python train.py --n_layer=10 --d_model=128 --n_experts=256 --experts_per_token=4 --d_expert=32 --d_shared_expert=64 --activation="geglu" --moe_layers=[1, 2, 3, 4, 5, 6, 7, 8, 9] --router_score="softmax" --normalize_top_k=false --routed_scale=17.3 --balance_loss=0.0125 --balance_bias=false --init_std_router=0.00924 --lr_router=0.00169 --n_head=2 --n_kv_head=2 --head_dim=32 --vocab_size=8192 --norm="layernorm" --norm_place="peri" --norm_eps=1e-05 --positions="rope" --rope_base=10000.0 --rope_fraction=1.0 --qk_norm=false --attn_scale=0.177 --tie_embeddings=true --parallel_block=false --extras=["capped logits"] --init="normal" --init_std_qkv=0.0663 --init_std_o=0.021 --init_std_up=0.0663 --init_std_down=0.0121 --optimizer="soap_variant" --lr=0.00466 --beta1=0.95 --beta2=0.99 --weight_decay=0.027 --lr_head=0.0159 --grad_clip=1.0 --warmup_steps=200 --schedule="wsd" --decay_fraction=0.763 --decay_shape="linear" --final_lr_fraction=0.1 --batch_tokens=32768 --seq_len=1024 --doc_mask=true --train_tokens=243200000 --steps=7422 --dataset="wikipedia_en"
Below are experts of layer 4 (counted from 0) of a mixture-of-experts language model. Rows are named router (the router's row for the expert), gate (a neuron's input weights, with its number), up (a neuron's input weights, with its number), down (a neuron's output weights, with its number) and show model dimensions 0-127. Each number is 200 + 30 x the weight over its row's rms, rounded and kept within 0 to 999.
Before each expert's rows: a language model's description of what the expert responds to. This comes from a sample of Wikipedia text that the model never trained on.

# expert 33
Description: Mid-word Romance pieces. Middle word pieces in names and words, often Romance or accented, such as Quixote's -ix-, denotes, Gallery, Felipe.
router,222,242,253,187,144,173,193,223,203,236,242,246,216,160,202,183,170,204,172,178,199,201,188,179,130,193,212,146,166,157,219,193,194,205,194,215,221,231,228,197,213,218,232,205,229,133,215,170,160,218,223,219,183,219,152,148,160,232,249,233,206,239,163,226,219,227,154,167,219,218,244,164,258,212,205,218,184,235,151,219,233,183,239,238,179,157,221,216,160,231,213,192,179,234,232,164,164,185,216,206,195,183,230,213,150,220,180,241,229,204,240,138,202,174,179,212,171,181,252,186,196,186,152,170,162,209,213,194
gate2,206,181,177,237,193,204,177,132,159,196,210,268,228,224,238,175,190,213,256,191,187,208,205,228,164,198,192,193,215,167,242,186,204,228,213,228,163,203,162,201,207,215,208,162,168,152,176,201,204,157,164,251,189,248,150,193,180,208,192,223,235,239,182,183,237,201,182,161,216,173,164,212,232,209,220,217,179,187,160,199,238,205,174,183,232,247,180,227,211,227,222,219,179,159,244,254,138,134,148,203,196,227,212,160,165,155,196,223,185,182,220,203,179,209,185,198,122,210,151,164,161,220,217,161,228,210,267,208
up2,194,222,181,254,204,212,168,183,221,217,217,256,211,234,244,161,193,224,230,194,224,198,199,226,212,164,177,154,218,180,212,179,175,238,156,140,178,154,154,203,199,246,238,182,197,173,186,211,184,181,177,185,164,260,175,257,165,236,207,221,215,148,220,160,261,218,132,173,210,200,256,204,260,188,216,184,188,185,217,178,174,192,173,160,194,180,245,180,205,253,242,171,240,198,214,202,191,197,147,229,223,208,162,230,156,198,206,176,177,193,213,235,203,176,165,181,126,222,219,236,174,205,219,150,168,217,217,213
down2,196,146,241,217,187,178,220,205,184,150,165,166,172,136,141,194,210,248,196,208,200,188,178,229,164,174,204,252,150,203,165,198,189,204,215,220,190,187,236,173,190,233,190,145,257,225,172,183,244,234,195,242,185,185,250,228,216,217,209,181,225,200,196,200,175,189,185,222,188,188,242,181,188,230,192,206,166,238,221,235,120,141,232,198,172,131,212,182,168,192,189,197,215,229,180,164,179,245,224,199,173,226,197,163,264,219,170,173,211,252,213,232,226,213,194,195,181,199,184,222,251,248,240,248,237,184,187,154
gate3,221,224,177,251,188,205,213,212,180,218,208,221,241,197,203,187,206,183,199,168,152,180,205,174,201,217,202,216,133,177,230,171,196,187,292,230,258,218,166,227,230,244,188,211,163,140,188,214,188,205,195,242,220,236,235,169,184,192,212,180,167,157,206,184,228,258,145,144,165,190,163,168,211,235,225,185,198,175,250,208,189,179,201,267,187,206,222,212,209,193,185,180,194,178,237,200,197,155,194,206,207,200,165,209,174,229,122,157,209,206,268,159,198,217,220,285,169,238,239,198,226,193,212,230,195,199,203,167
up3,231,169,230,219,183,190,189,185,152,191,197,142,176,203,225,161,252,255,178,186,181,194,237,192,146,225,220,216,139,151,214,173,166,262,212,188,232,245,249,202,188,226,178,144,188,165,213,289,184,232,184,241,237,252,224,197,203,225,185,211,189,171,209,185,210,212,163,113,156,170,175,184,184,195,250,216,192,190,221,204,156,186,179,252,177,248,202,153,205,189,194,230,248,233,214,185,193,189,183,199,162,180,186,215,194,203,193,224,193,232,239,218,188,232,235,222,203,211,209,153,174,209,139,189,197,208,217,211
down3,190,168,174,217,221,204,213,244,230,201,238,215,219,195,217,172,229,226,206,199,198,185,216,201,214,219,219,250,242,210,193,221,219,182,185,175,189,182,241,135,204,152,214,163,257,157,173,220,113,167,231,163,233,225,143,219,201,202,263,223,210,170,221,191,128,182,151,209,205,214,207,200,184,202,215,218,191,220,182,173,190,210,246,120,183,157,202,178,210,169,174,214,203,234,179,231,213,187,214,202,257,216,189,237,214,225,226,176,193,203,162,186,222,250,150,162,265,192,169,155,201,239,220,235,186,250,151,180
gate4,247,251,225,177,184,162,251,237,218,233,267,223,159,227,205,228,209,167,204,221,218,194,210,156,193,226,205,184,207,258,192,162,212,203,201,197,217,157,218,144,199,188,244,259,223,212,150,243,182,179,211,208,194,220,161,185,187,208,204,146,188,210,198,223,184,173,190,196,138,210,198,168,185,194,187,226,204,204,191,198,198,185,212,179,211,146,179,235,227,249,191,190,228,171,177,156,175,187,218,221,206,223,176,166,212,145,214,202,226,199,226,152,182,134,271,230,220,236,253,157,175,148,146,201,230,193,226,133
up4,153,181,156,192,174,222,228,161,235,167,160,182,203,142,169,189,226,196,242,226,171,172,175,219,195,193,175,164,199,133,220,199,176,217,155,260,198,192,213,200,229,200,191,202,211,153,195,157,253,192,160,206,194,259,241,164,205,209,173,210,226,244,213,178,203,185,243,169,256,188,181,222,234,229,232,179,173,204,194,194,156,239,192,206,209,224,239,238,108,191,212,175,144,172,241,258,199,175,166,188,162,195,196,222,165,260,204,223,205,194,217,251,178,235,192,187,154,221,224,218,241,234,210,198,227,201,204,215
down4,200,159,181,172,231,235,230,182,132,204,197,223,196,185,188,191,198,212,198,207,203,157,229,214,254,183,158,182,215,253,180,184,192,223,217,187,192,199,216,195,240,217,209,237,244,199,176,223,173,159,221,172,207,181,180,198,153,182,227,228,217,216,233,183,155,174,223,200,156,210,217,165,130,205,209,235,261,209,209,239,170,157,188,225,124,136,230,161,177,214,232,198,221,248,211,151,239,264,258,243,187,167,242,159,220,209,233,245,244,200,203,215,194,236,151,244,191,199,220,175,143,187,211,200,203,183,206,214
gate5,250,204,203,228,135,138,229,190,210,233,172,225,136,213,237,194,188,258,187,209,224,220,154,253,226,173,151,221,193,178,138,212,206,188,135,265,216,233,202,184,153,223,186,258,222,203,171,225,193,145,150,180,162,235,215,160,230,183,201,232,240,200,179,215,211,207,193,200,163,214,194,229,196,195,202,230,249,194,204,219,218,158,158,203,229,198,153,192,208,162,193,164,177,214,187,217,211,278,168,239,162,188,216,192,202,177,265,209,193,221,237,199,199,136,208,183,196,195,205,170,212,205,194,207,177,165,219,208
up5,164,186,189,226,208,190,248,234,132,154,169,244,217,203,223,219,208,182,211,283,243,215,217,190,195,159,150,169,192,167,217,232,215,170,179,209,198,182,187,269,240,182,202,221,201,140,173,225,211,193,196,208,179,219,193,201,197,232,151,170,209,289,181,177,191,258,223,193,229,218,191,302,205,197,186,187,234,207,208,180,177,209,223,204,273,188,215,221,223,191,191,169,157,189,184,204,181,229,165,177,186,177,219,148,186,150,237,191,207,143,214,208,224,197,188,201,244,223,213,148,190,179,192,178,189,236,223,196
down5,201,222,193,184,214,173,191,230,170,268,157,130,186,249,223,150,225,195,173,189,220,245,199,184,161,262,154,208,189,181,202,241,245,203,204,230,184,210,172,255,174,187,214,209,136,165,193,189,201,221,210,224,222,187,224,175,246,230,185,163,216,261,186,204,226,194,149,173,218,202,220,238,228,177,220,163,220,168,224,200,178,168,164,158,218,180,221,195,208,194,234,206,187,146,254,188,196,199,97,210,181,177,223,195,207,239,212,199,205,206,197,150,194,162,181,179,183,225,230,230,210,224,154,212,190,190,169,273
gate6,178,156,265,179,223,219,191,175,206,211,206,151,218,177,233,204,203,221,211,211,255,191,158,202,174,156,242,196,169,193,242,263,190,294,158,205,187,203,181,206,164,211,209,198,192,220,223,154,206,165,243,189,194,227,242,168,186,164,201,215,214,180,197,196,189,138,173,218,233,173,237,211,158,274,238,236,192,191,196,123,150,211,204,209,224,186,222,176,205,179,181,168,212,185,154,172,231,219,235,176,186,197,178,248,229,221,252,220,208,224,177,144,178,193,177,232,191,212,174,187,221,193,225,187,270,174,234,217
up6,239,200,132,192,129,199,176,171,206,240,202,212,176,169,238,186,181,226,211,220,237,236,227,219,166,181,238,167,204,192,202,187,180,209,217,186,192,164,162,164,212,217,206,162,208,167,207,189,129,192,183,143,203,179,186,224,284,143,230,163,170,192,204,165,200,241,233,180,222,199,251,165,180,216,190,190,172,190,193,235,236,190,250,237,225,181,225,207,200,168,278,206,229,142,225,228,219,187,258,176,249,232,231,209,186,221,205,175,196,205,183,149,222,140,197,220,204,185,207,211,238,173,182,197,250,211,236,209
down6,231,217,243,227,230,201,195,260,221,177,220,197,254,228,225,188,202,195,196,204,199,184,127,176,197,180,228,223,212,209,201,211,259,240,171,200,235,112,150,148,152,266,222,172,167,185,197,247,213,220,190,263,233,168,159,235,210,222,182,211,223,185,218,236,197,230,152,266,167,193,196,198,180,164,241,237,167,204,197,196,207,192,164,204,199,129,168,200,208,128,217,210,203,266,168,201,179,174,225,213,183,205,173,172,205,216,218,208,185,214,212,209,187,203,241,186,197,207,195,138,218,216,221,181,203,207,159,227
gate7,146,220,201,209,181,228,231,189,169,228,232,201,172,193,115,210,229,171,200,189,169,242,270,178,215,219,178,226,168,218,199,205,190,203,189,209,200,203,203,194,225,149,202,209,213,230,207,167,156,186,207,211,247,156,168,200,128,189,151,243,199,150,189,191,221,238,199,208,136,184,170,176,207,183,177,185,190,212,195,191,224,154,171,249,189,217,131,225,283,194,221,191,117,232,240,175,240,217,232,213,200,242,187,257,188,195,202,257,219,213,234,182,211,194,156,186,207,219,215,177,227,245,181,199,195,225,204,215
up7,214,205,194,177,178,190,214,197,202,261,240,240,215,206,227,190,196,106,206,162,217,164,220,178,205,199,218,203,193,164,186,154,230,160,200,250,190,213,178,215,201,172,237,196,170,183,164,205,192,160,180,198,239,226,200,161,231,188,201,239,199,213,171,231,173,177,170,165,168,138,242,255,236,169,185,189,169,196,177,210,176,235,205,237,195,192,303,227,230,245,174,192,158,161,201,171,175,206,231,223,187,226,216,183,252,245,233,180,189,222,194,247,179,154,199,187,203,180,214,215,151,236,201,113,200,183,225,212
down7,195,222,237,227,200,191,168,195,214,181,177,232,189,193,259,226,210,199,195,263,187,169,237,214,191,189,162,214,217,174,162,193,161,256,165,185,140,213,206,197,171,216,160,224,129,249,220,204,232,263,161,241,162,166,206,200,168,189,174,163,195,184,157,165,215,195,143,205,193,225,245,210,220,193,173,164,185,251,224,129,234,219,183,213,211,217,179,255,203,181,175,224,202,186,165,212,216,166,246,231,153,182,212,237,207,225,204,201,235,220,249,135,201,159,219,197,216,215,198,142,199,220,237,211,262,192,200,204
gate8,175,248,207,201,197,217,244,209,224,215,178,240,215,215,169,211,202,231,177,174,197,159,156,207,191,184,238,206,199,233,249,234,220,178,255,153,219,195,178,145,153,183,215,183,192,190,167,174,270,180,212,143,193,221,235,186,198,164,207,209,183,222,154,239,156,159,248,216,208,191,251,212,223,210,187,137,240,226,209,256,240,160,232,207,168,186,196,187,196,195,201,222,153,140,216,164,170,214,199,186,171,148,197,159,226,167,196,177,221,249,211,216,160,271,229,244,229,174,169,214,191,241,219,166,172,196,218,214
up8,221,190,180,184,178,174,161,189,207,180,235,173,179,174,206,229,216,128,211,206,204,204,252,240,173,225,142,201,237,204,124,170,238,184,227,254,175,204,201,279,227,186,214,233,189,238,238,254,161,208,204,226,172,141,202,210,208,226,158,161,194,181,259,187,242,211,170,210,187,221,195,152,207,167,190,267,205,181,191,137,191,232,178,187,210,212,183,238,181,217,231,144,210,199,189,223,248,226,196,168,200,258,178,200,168,171,220,206,185,169,178,187,234,157,172,138,188,218,237,205,218,175,213,220,188,218,207,188
down8,221,224,180,208,201,229,206,158,200,193,168,131,156,150,190,234,183,272,183,231,229,187,146,217,261,248,160,243,173,192,192,242,215,178,192,124,211,271,203,174,234,168,205,166,181,258,194,230,169,177,205,211,166,256,213,234,164,201,172,216,235,233,216,197,183,194,205,193,163,199,229,177,197,173,206,222,207,218,131,212,179,180,223,169,146,223,200,206,185,190,180,218,209,207,212,225,201,197,182,210,239,191,217,194,225,203,196,202,228,300,182,163,236,180,170,212,168,157,228,210,202,171,207,177,198,229,171,232
gate9,200,188,207,209,184,184,165,191,211,179,239,231,174,218,174,195,161,263,193,237,173,112,222,209,185,205,212,143,178,179,210,261,189,191,211,217,204,232,196,134,233,215,255,195,160,172,201,186,195,162,190,211,237,189,181,221,170,230,184,258,205,181,212,203,192,203,119,180,157,180,192,204,242,248,175,235,173,173,172,256,229,107,166,210,186,206,235,204,186,197,211,235,239,185,248,194,203,205,251,198,175,164,179,200,216,249,167,230,170,201,227,214,193,176,163,163,167,216,172,246,217,229,228,215,206,199,207,168
up9,234,203,199,187,214,186,196,170,213,215,155,175,175,207,232,208,203,190,174,220,325,220,169,189,206,204,195,234,198,165,184,193,188,219,230,196,214,138,167,230,164,157,199,248,206,149,229,251,218,210,183,236,193,241,190,214,171,220,176,227,215,231,215,233,171,240,160,300,239,217,204,222,143,146,197,161,158,184,219,208,177,164,167,196,174,240,159,200,193,189,221,168,224,190,214,207,175,193,210,200,236,221,182,171,179,203,236,177,227,226,148,186,161,201,154,202,197,205,157,268,191,210,203,184,231,221,194,209
down9,197,198,250,216,180,221,213,225,248,192,189,249,249,125,184,207,199,172,186,231,200,195,212,214,185,219,234,177,219,218,169,185,147,248,208,176,227,227,185,190,150,175,246,195,229,227,165,208,206,165,220,174,141,178,232,196,170,198,247,216,180,177,206,168,220,150,215,203,208,150,190,203,207,190,202,254,195,168,207,200,189,227,206,271,237,171,160,206,228,155,214,182,229,215,205,167,215,166,245,204,219,212,171,253,239,134,188,205,175,205,191,254,210,198,232,143,226,228,180,155,222,159,170,135,216,252,182,160